python train.py --vocab_size=16251 --norm_eps=1e-05 --grad_clip=1.0 --steps=5324 --dataset="wikipedia_en"
Below are experts of layer 10 (counted from 0) of a mixture-of-experts language model. Rows are named router (the router's row for the expert), gate (a neuron's input weights, with its number), up (a neuron's input weights, with its number) and show model dimensions 0-63. Each number is 128 + 32 x the weight over its row's rms, rounded and kept within 0 to 255. Numbers have three digits each.
Before each expert's rows: "comes after" lists some tokens at least twice as common just before its tokens as in all text. This comes from a sample of Wikipedia text that the model never trained on. Tokens count by the router's weight.

# expert 8
comes after: "\n", ".", "===", " ===", " =", " =="
router:104081107128161085112161140049115091117216128100189166147058122152114145127129121146157133098090162119137106200120098173075113143195155134215135159109106122135122086124057142138145094024150132
gate0:127098110184096082200053102124120132162157140087110123131084186110067117107130087101148127112144172134125090125093136178122089109132117099165140187175084138131128133102094161169108085138122127
up0:171182169145147171056157128163132142126127145172165127120153086112178105128104190102131120097106095119086148135121109128081099137140064124057077135067156123116116125168140099151181193112045096
gate1:135161153124164130076158187138151085123090151141109154158173122151094130164148153101153128129151185079090124095172149122145085178116140075093080156148121103161132142145165123109104208153115194
up1:088130081146142182102117119179079118156055121133159122134100175132126146152132069174156148130126131165161089122122149199130201103137184106131131128153115172124065074123131057171119176093142127
gate2:143155090147055158112106118071083110169068151130163124091124170135094118183127157149069131087149140147107087086130144083093139112070164146065100137104108147135166157155125111138127114133145156
up2:088131060135113096136091107180132061125128148108149125182134089138209169132130122144082110129134139145155196133131074091192086156075126156093130124096114120117106131105114157111116095083147114
gate3:117100105156157137096107135189147142072162138098094135125166116168103126127130038129087202185118113140140104099141190162093162122073108152086126136146118134139112124141110168112149151112099146
up3:107156127148105079133185101127132127124078096093150094122101153149144121093188144131124085119147090179137126127130084099160078145116154143154158120141149169194148135182149079107142092140139123
gate4:126223139140138054116153114100112104147110108145198152158125156106100149137128137134100098126146117197166084150140108102108119176170107109124112172077112102118145162136124072145100093159122088
up4:133130135125142080171073143125093112104160111158139098150079103158112083141158145130127172156131161121133108190166165166102104150134131123121106093100125173094132167097165135132165056117026167
gate5:119170092120101127069148171092105131133150161102134122119113093129140112101075101120107125106146096156169159162089087145133115102147132148133143115101118116116144133158139180135066079129129137
up5:117120076171173069086152109137125139106065126126178182115065077096120137160160101155092131086152090110148114135179150122143163155114164069137171075122113132112130133180148118120085107156167125
gate6:136142108131102189129149161152098104095124118121115097169159108193140145203143068122080201150171099070137122123149065118105076157123119126122103086122135138113133149124144106120131142109122166
up6:109070106084114132159115076090144091155090116139154161159017160107147107130112183118151138095151095142147149122098194082128163098163122139097161228097144131136080130124139103113156120158105104
gate7:164099123091210135090156111166125133139127127150158103119186192119123092094131122124134126124099119118185080082165045171092092137132131087099127105109183066122144104132158123169141089127115093
up7:143111149113060113137172181110151112118111142096181112181133122113099122163105088125144140087133127131097227148083114150171128152103149124158122118155149192130074181125061123076098120124116082
gate8:102085094094088114223176127156113089137128114177096152124161068105154129172183115119121083138109083120126137121175097095136122126120075122162065105150115064138166095105151137128163115144097116
up8:139104146135113172126115163127118111089159130109116068181106158133138068102073121114129170090097152151180180140133104134137096159132154125137177099090157110139113151156076161120168113148147100
gate9:084061148132133184096097153193136203096107103130122130128176109118088095082112191083108137109139159118182144120096169116158153145134127148120141099179136164133115088182173109140135166105174153
up9:099079153142118219085108178097122168138140071099093091135132085095066144154119169093126172152134124072144111116121176134109140134157132143107122138094178092120109143112166174110152141083211136
gate10:121130108168068136183146164134085110104133110121139110129133176150121125127111124142134165074115137114176154085106122120147080167129090102092150134159134133050103139146192147183072190131115116
up10:178133084036170101098138121097137130161121161186138082123137097052172134139138119160161122102127139148115109157107119133088151154139141123150106140097152143069164129125148099114122104116140124
gate11:205154131100069187101129103066110164122188152146152107078165125104144110090105162108165106096130160160081131199126136139147148122161120148200114131120111180171084142147074170156099089132077148
up11:097172099136170124140102166228150109080160111080145142159153189082133117162143123126065122167135123129162124043141190178108157105122135133113108143181113089166113182075131104102163097162109075
gate12:116172104177101098188097103140099141112111126128115143187197126161159141112104108136101135082157107155161094116185090120125128138137109064184134123122113119116136112150154161129095151130157157
up12:119150106164148078122120115118087158097141143172097144167117119136145096083089148137085184025129143107146067123123130150144142097167132120148125123103129158143138102190083202141213143173105145
gate13:145189089165155081111050112157145124129080139087169142092131107154149110142132128110133162152157178151059121084115113119150092135173177133128112182108132168121165177085109099088087129095097152
up13:132170077163142129103150108123206098145124121100155212115222115139144124092168096160133130068160101114184141066169098129129203085107121137148145125167122049183121173147118150089141062145098155
gate14:119144139150128093143130110106092142097134128164150111126085123187161133149095128092091151152162075080059128097086116087090135114155116182167112061136153215097101108122170129143153135154067154
up14:189116183150133107090117143162144174094169169138137071112172099105138119148073125092086161138134137085150122135145121165107120168105131167129174203175124183098136114117137157036218123151071106
gate15:124111116108122177170116077143112151067204175130146098133121135183112097128094176096175135118122196125099076115162162069199117150120176155141076106130153090123120144119149134150092097130078162
up15:089125146118109108101138161123122101196103162078141161155068143105122149115120046181129139133126107141156185210126099133118104120075122108133085091079156079058171134109143094108145168077129107
gate16:179145187152097148166138109123111089115111196130125135091135123204104143123129145115125122122142109121121087169140091130148116135109087113144124093142129150071115101116118155176126117138175135
up16:143124217116103174216129082147156047086162135172117156154152148167162134116168102088118150086107115121116178125132123110152109141130051114167149115124157094097136108126082102132152127186140116
gate17:125127091120171163132159162135071098093153154182158099128148125165128140199093095202151173104147122161136093093160189132103164115115180092134035207124098103128118138154117142167128120091110097
up17:167099109107072096164124134108124108051143164175087165159150110127116109119113096170118130081153119140164129116139185095143157155122147084164175163186147067172100143116122105109169175134120196
gate18:133060162062092070107144143100100120136091145098084145135072115150142105173024120153159129145102095122111202178175107144127110193056122140119114057173128121145116116099169117171099148116107082
up18:143149157037121149081197146059162124121094116146116092167103122122148089155096124092115110156138108122125142166148106125127114110100148146072143144145100087128127209098122164167123163104093185
gate19:105133115085134173133139026152118099141162127122113098134156184108123097130212163119104152059129169168124100088144065099114096107098100093125185107141156159117097134093127093153052131094137109
up19:145091098167060119184112166090115090081093149086148144108138156165149167105088184131161073117112122109161132152095087187095099166146164108095155133164116143117110083143133168150140100136130145
gate20:155170117132090214117062106122179159135150155096165144085132112173203145128097182110127088090143105128151083108148101115137136102128117183211115084132120089111105076174116193124099112161168094
up20:072105087171103169167091105068131155114148158057177150170096171141166081138143146139169212127130118127078120120149130062084158053146146175141109110165122115114118136148117166127131114089167094
gate21:116176087103180081124140106153135148177146100129113098059113133106138143123133054171102164169177144128132162200114101120091149136112109173188151139089137146049180141133116092134076091128193130
up21:110167158137118127142162093176148106099129115134151116111174094187126122154191147096105132118070193115086096163138089098116086130177127139132106144164136122137113133106140156100120147149083168
gate22:142115058176150104170092144126139118191119126183124128169190133101153151188084129121103078078079124178118098144176129149078055128206140155081183143151074113174165140102114107190120099084119095
up22:119154150119198156085077088149122112137084134081127132184128090131144117107160091103158173126100133088125186107079102125129187125070121138132121057089146137165087152210111126095144183106130125
gate23:090074181119093106121142157131104120152095145177129071151084109115107104095145127178089089145134148095123116078142115160092128154100069149160105099079158114179179117164137111132103121135123164
up23:157136086085210141100146112075122108144166121094087138107147102123138112109151109088204113126141159113142137127101121095104116146110141128114116131134112109133096119167133151154105196132140091
gate24:235172138183151148128109100126132088122163158180122094087095096149158139079089126097157125131170095168134111135122074102106167085101107128152139159119155174097099147145123168139081126124095171
up24:154172121167143133165137092113159113117187113128135137104118070115123085138114080128147127129141161151144107136094122176132176090082126118112146108095142235075122135169096178090166075122099129
gate25:131157146081113091100085120110181165125090107107151127123164141100152160146080123165107120140159184102129106157143071140162150113099133084171133120111143105116071118147184189122100156101118150
up25:108141136112165145107121120111107145148156152092158204178166094107153072146132126116089173092100141077138089051128166127114180084127108178110153112170206134128126107174129106122152117089124130
gate26:106202127133105136169146153185133132105132124106122171094076076110132114173128157126160127144075102153155095181138129131151081124153144149181143099135095140156147138169164121098063106123111119
up26:058190165130140119136165138176149105103099106134071141133107088116115143120128114156195155083048175141118123161127162196095157053154189154156138157086094129144111149152097143115106141079140138
gate27:217188147061101108172117131157161176087157169178211179173066204137121068115150124109172123166175195123088077116179124111129135164172139145085152113132207143104134146119126125116126176136155091
up27:111076115165113125095152087136090138156118075111099108144191113153148167139112149142045087079110106112153158145091135156157103162119135191117138144151104143114103096113131115134118098077100096
gate28:176172117140094122086147067094084086118201103143131114114127162109125164104074153104123127135119157136142117041156087077115160090166048099161159142089171140116151161166131157102102160107090146
up28:162129075140191172102129102167119132102149023145119176094132168068103163091155138127170175146150150077142104121137126086181149135191147061118131132143134136115184143147121129151135206138064157
gate29:125111165131173171137129139175129106053090149127111097206127163131103061125124122139108172161135137178108137117082139147196152118104099109123095072141204118111051143096109118100153134214161138
up29:128182139107074122079139137145161173111149134105159124095139179119161179119088149078146072088131159131200105124158169061121068147108126191142126164137126107119139147133171121149065085093129118
gate30:142234122153123167120139101105128116145124155194107177119146068123142181161112129085159114068169106085103132135130060083158145154172148119089156166117160142162085125099120123130213114135065161
up30:115111146094152124124119169134165115134123102144099091140141155131136166113093070115163142099094047108126183109138159112123126121134121148119137143096104107062154094126122135146134123113186081
gate31:146067123112109154165098106203135126122086137186123108187171192191072123086124113124117087152163103161124097086112111124147141109130103102092086144172171152076099121118140153164181163161101117
up31:115088115103100093150114125150111143102043189134084164151208158162115093093131094154093144122126158148129092093088127155090139041156123146123138079143102156219144171113091199083147093136065158
gate32:127188090140144095115123162130101083110075149092147110070111093140098124115083119102092140143111101143089153123101111140046138107107139171119086084098040150159140174087166039147148131128107118
up32:159065153134126136128094114134137127096184105141124166172135158078156143126170075155186108101120122074148097137131163116154155134165136113166177131139160065139099076188089208097117141119153176
gate33:132152123087107124110158114122093108148166115179058149102158075095114125136173127142101163160146138141123133149120141092095151133124112162204112110133121166099124040120111152095098100187075229
up33:136116137089139096126180120088128119095175120153067072122093109101114118130128176105078135095152170145154149098101108141128143088082107154158147161107154122143132133146096150115136104139064159
gate34:123149136121178170157166131141101123107100085137107123135121066157126150155122081138087093064132093128107117127224166146116097135128121120094129144106113124160129133182126150175168161070134067
up34:081132095159152083144103129121141117128147153078102113090117141105160142152137178108190130166089150178197125109120056080091098123133109101184155086150102118115152133128146168157135030071116161
gate35:137091101177107102117080163080112156125162128160146135141120204150130153128133171138169090101157115106154122124118103093233073133115137129123159091152113125083067126063167152114156153138154150
up35:049092103139112139109119107135076109138173141096120162122144110192062131143164137161103125115125157093093112111204109109096111141179100111121066112126082101113088122143114147120123117122116120
gate36:134136107135155108136102130159079092147153118106092128133124058107118118142087083125117118212118134123077100181157158148094142147093109093142123121096102113156189118075113138151170121135114153
up36:098133129137123126045119120126191149133130103136123087141118166106205165111109126122116128131084135129158104116078097156200078120180123107089141082183139142085099108115170165120161112142144131
gate37:132130080097128169102129098091125129109114161096144131128104132154107122178180133149172060081101125080112184147199135112110132138111164096111099121121152111125208127105094093130140070123145154
up37:151121119124133149143139134081106152103179146122124095121106140150123084098130092133104119151142153130086091088155159161080145182139118123104099095130108116130062146167130161161209165114113145
gate38:121108142116129142143146175159115085126061117145140095127120098152175128117182113141091084124058101154143155156181093121154096143133128118170108146136125087160150113131187048127103162088076078
up38:162125117168134103129101121166203142117177144165134131120120150109108116135180152169085135171159119095095153089158157160166130086141134135087138175081154095084122111141151114129187123166175122
gate39:135164152096105144141109114172130063118071111148136151154118127158173133100075121149090163156210128126141115142129115170117179121123096105131153146112120148111149152075190140089128155176114111
up39:103122135181149106031112095134160191166119110090125161070203122092118115124164133134181156113116149132155155128111134071147078125132134142095135184192108108121066176110117123127083124153112122
gate40:166123194064141108146117134131188095173115156111139171100163129110151164134147098091143090083126139230153123120076196149113090120169162121127105148171157106130190135109126114116160148152199155
up40:095171130138185191118101076179111155109116156186167083119189195127122122106151148124159182186157090104099134104155060097172122135123131108144137141113100208179106136137177116174132086114104141
gate41:167139155139146091126115114139131153132160078147110119137119119109103099193061115082169129092184144122115133116146131121132178102120127127135127075148135145206106122073174218104133143223140129
up41:039131186076132094127089092170161117139143145151135134095136105111160090126067181146144108142130126089154138153105169163082150176142103158164137133106157117131127126126151048193110103120143147
gate42:130090201050156087118110136137136195097112164180113111116138147072200126118116196101151170203136062080113173131179125106104134142129125091090118088134099093119164131142087117106139126137148116
up42:132101148140087150131134097140159149075157080173159159136070100136049086131134089106175158140183116106140137147196160097141117094121160114204119056111107134219089160150173195181126099131138095
gate43:162139100128107155150113152115082051146105124126108157192171077159153186175064140108157100086107117137157123143113129114099094126112116096109109124173123114084115168125077137138144145154060113
up43:145180074151118158137134083099078166086146130065166133154139153079115095093178150193112096125146171178147100087118167154133190179120106206102110162089131149141136139126163089095124089129177097
gate44:196154186076116104133133150100144151157184077152180167142085186114142165123113144108133115141150113132071115182127070170110120102163118104122131064145157107143067133056085165145088123152158144
up44:098111124087138098091113134112101132128199096070125101125121169142105123132157113125102150142139093116091141153195164136128081111130184136064116075089091088170130143114183155163084130154134119
gate45:125128132134163079140141185132117111056158080097111198146102111098141064124157076159206102165116086160113104176126159118157119177127132155096150095178118112121117125149101131142120143119134116
up45:076083132122100121022102139136135122141133133114102146107132017080124130171165120173145150059119132117141150166127173145146115142079133144081149179146123109170157080107136121143072098152084086
gate46:153148140124114144125120109148123124106072092109113122109200145157114169098175152113104071068130128167120156159139111146169136127122099187143111156113095007093137103069116103172101062150171113
up46:144171151136150119104105091141100124170116125099128103110180172171125118097160127175071115044125150146063161120109112104110170130235121134071167125121059072135114184097123059131136107119139105
gate47:098136172093098152083125061173126138068087119122075126153199129094114145161149184152160096162117115125123047156133073147083122089102132141114124180177147138124130134082124139103045153102070149
up47:127121072110102163142150134056128145132138112132157152131109171146090138157109150150125119139102137141139138070185186141117089208099110153170124122100172128118098163196089174141165107126127145
gate48:158074150144122073104156076095104100125089182129043112037136078090152111135132097163149172122151126141193159137108067139108112131105107085160153135181142141085101027167147167153124119102123166
up48:151106152100121088128190137114121098156172189166146131109091078139109186122078125130167124146089106107098103140118077111187105157105126110111150124137085149113187108120117079126177143121182106